{
  "hidden_act": "clamped_swiglu",
  "norm": "rmsnorm",
  "norm_eps": 1e-06,
  "rope_theta": 10000.0,
  "init": "trunc",
  "init_std_qkv": 0.0232,
  "init_std_up": 0.0232,
  "beta1": 0.9,
  "lr_head": 0.00675,
  "max_seq_len": 256,
  "doc_mask": true
}
Below are experts of layer 5 (counted from 0) of a mixture-of-experts language model. Rows are named router (the router's row for the expert), down (a neuron's output weights, with its number) and show model dimensions 0-63. Each number is 500 + 50 x the weight over its row's rms, rounded and kept within 0 to 999. Numbers have three digits each.
After each expert's rows: "comes before" lists some tokens at least twice as common just after its tokens as in all text. This comes from a sample of Wikipedia text that the model never trained on. Tokens count by the router's weight.

# expert 16
router:430499529472453534437519526483518481558602608585554517520529577572451575585544486573488503499453460546514427545481547516555483536522509542537403472498542491573518542492483420568420572460398431
down0:522532606553449495454541593446388459550476539409506456558399473563458462540538522523506459514605495543478549539531545582457488479536518455458463575486569542601547507504536460426453371454491441
down1:533583529525589517496458532492500536561450452485486399583528542468543484500541522549516465523450510540507418567533493500493538488423500478490527403459446532556489483485497491396549500554520490
comes before: "9", "0", "1", "8", "2", "7"

# expert 39
router:481419519436460552432545547456518493530551548544563525522512579583483574488515537512496580512422462559494459493475523473523521482507529571480411424502508433591517527485462381514442571441493415
down0:516474462463510585425564528415511534553635456502531537488564476417530452562383488435518468425500391531534455531428416535583446511490429515560523453425484528561526520462504412496464479540619454
down1:493502492540571383503472445537479564561413522483540522470474517498414451443499562453395502486611533436463659512567418474452459461485516505484513510461453508401524501413505517511544447441478490
comes before: "0", "1", " |", "2", ":", "7"

# expert 37
router:478459556446466537438493532486483450551565573543575521497533551576514541552536550552510543559472496531517471570504554439602485530490532623527441406533510441543558532464518469546499523443508455
down0:527485582438485523423512403510474525521549510521435477413535573519526599560516391499513559545469565399491455547455498588552423560457427550444426515498475464546568559381500427494499495492402592
down1:580491521554523428559396572531478566543493546537621527514438499503507495546454381520461529510564511527537446521456484537462595470538449501504446398489538505526567481545489493548568533455560538
comes before: " |", "1", "2", "0", " ", "3"

# expert 54
router:480444562459463560432552497471541424498504577578567573563453618555464522520565565534562511549441468559556494552448536476541484536551610525519437445500585433527546568472495463527428552456449420
down0:485427531523489638484454543413523583462474495492497551528500606464577472550520478569431452440556560570574539416450447501534407486401448476553566483568521500469556537469435529469528535460563476
down1:597516476487461506530482405490524458511473576553443458483492510555619567558543551498531423506444485473471457576515515529535535527549513539382518547519495558468409485534505593437534423456505585
comes before: "\n", " and", " The", " the", " but", " which"

# expert 7
router:470449510461492508462514555467542476574530544548583534528510546569470528542559530534503551515469455525518450586477540453556470526539545556511484401521584449547538582467516439505473539439478447
down0:533519544518579488470491443541502518489434516462441554491514396500555480628454492429431522502536481441473449467587481457511530506575453519474572486417404526510486524460436390558474378553546542
down1:353495483470444560594472558586557529490435499600422536477574513533491489409462529471417495537472504416479554494499499445468411478514577552468491430461455538550434550538542418573472482407483520
comes before: "1", "2", "3", "-", "4", "5"

# expert 41
router:478385556500515527488479559502499448521485543497546493533471570516506571571580512529541518491463447497528438572464599417628479493500521541479472402521534477552567558504483433517481590446450456
down0:495496518552411521609498531506571383523485460497451515460562561447454554467526486463617492430399413496507538502439546531509512400438470486409439586476472566460482497562475518545567540468411535
down1:461515531566511616543487532539578531432504465435505470459477563456567468440501508448400455581509528495466575368483510500522546464503549476523529473472561481468501433484476514498573470552459549
comes before: ",", ".", " of", " and", " in", " ("

# expert 51
router:489471529409448533490515550433495482545525560568517469534457521579488537515541550589530577533473417535519469532492527489550483581547544533493445469520534452579566566472483434562417592473476458
down0:459528451479467506465582522521471428420489483545423425484437584429542531553518459600479642488414508525496492488478474489486584476542470485461405448515493471627415538468521440564471471477459418
down1:527488510508483431436481512388487531431547435503538441559413443529503508468432438600459472481509427504423597522485473555527501489569470530429527532516481467609602466506479559476518439585509619
comes before: "==", "===", "The", "=", "In", " =="

# expert 8
router:460437558448458555414538535479528448576587548584571554547456552592473522563567539548525508518475484529552473583464565449558473520522543549504440441513549451512593540485488426532473528464479385
down0:502517514414503510563434527451453475444477529475477449481490494443533547408580602462424498558578505516538537504467536483500564498467479523550478523554584547527555371507598506495459423509522472
down1:571547603489555470509365528535492543519518502535518584507528499408506471526445512467458496490548500546485542437412561418428507502448460512414506542461461516656412412474520501509522533520504420
comes before: "\n", " ", " The", " In", " It", " a"

# expert 0
router:441505540472451529478539539424520455523549601557572530558464560580508517535508531564550548546426417507508478570456566485559500525520557558501473451479497480578502502507504455568443541462486442
down0:471489491555505461428504523493423525551413499521585441484511367431510495419521602556496597452474494526458556483525511508442546417550527526447513465532547552527445402505499477439504508466577444
down1:389454435498499508417490539473443521457452456465597423518548449482578516374478484531549482484427530421424490513574477453470450466489539523613416485523604485540513558508583522580524597459555557
comes before: "2", "1", "0", "9", "==", "The"

# expert 3
router:474447567470463524430504564463530430577550547519562497520520537592485529521540534533504500514477458528524443563486576432552521537528577534545406471551566446507543524481494440504473526465473426
down0:622459496452510414562497532465504496450494533462448469595472565496488461455462429524451609419568544570498512493538460600555541435472559465567507542502554636421565469470505548531505467500485424
down1:503431557541465464527480421516413474469451555476514488425487407508508429474522607540508542485561602514480505525527505563562460531524459513515442463477456558620551539613476545411604395522434474
comes before: "-", "\n", "|", "The", "In", "=="

# expert 24
router:498418608483528557468528532475520467519490536496561552513470570591464536581576536558521517562477481527583475567438546428563456502526548564503461387540536488530577550516507456528476543468446454
down0:487470510488577596459613554526556448473527478452609518563458476537407429489406438560499486459494506529585449493494482490495500498489489505462426522539455595425410558488492574530496445465529529
down1:489507512491480460490472480498591494496503564568496463566546519539385443560505575435569455580476440428556497512460493426496511523520490468459453584488491452467487567464533394541523572428516543
comes before: ",", ".", " to", " and", " of", " in"

# expert 42
router:448462541479453507438538527481476489545521537520596532565499561567496594552572575526506545555466464519494480621450557459602491537528526603525464468507527454555573538487492483504461533419519460
down0:509480567394523493429525542517549479532618401481548569553535536419453537524589534573497489439488525489481520528645474508492485494472508450513372517515442510492536527402454502540423453490527578
down1:511477515442492433492478570524427556422526552520522431455497467505467451577398516519512481484492450478472446518546429468447542391528485536514524444508570576486555528557593611455451520480561603
comes before: " |", "°", ")", "5", "6", "4"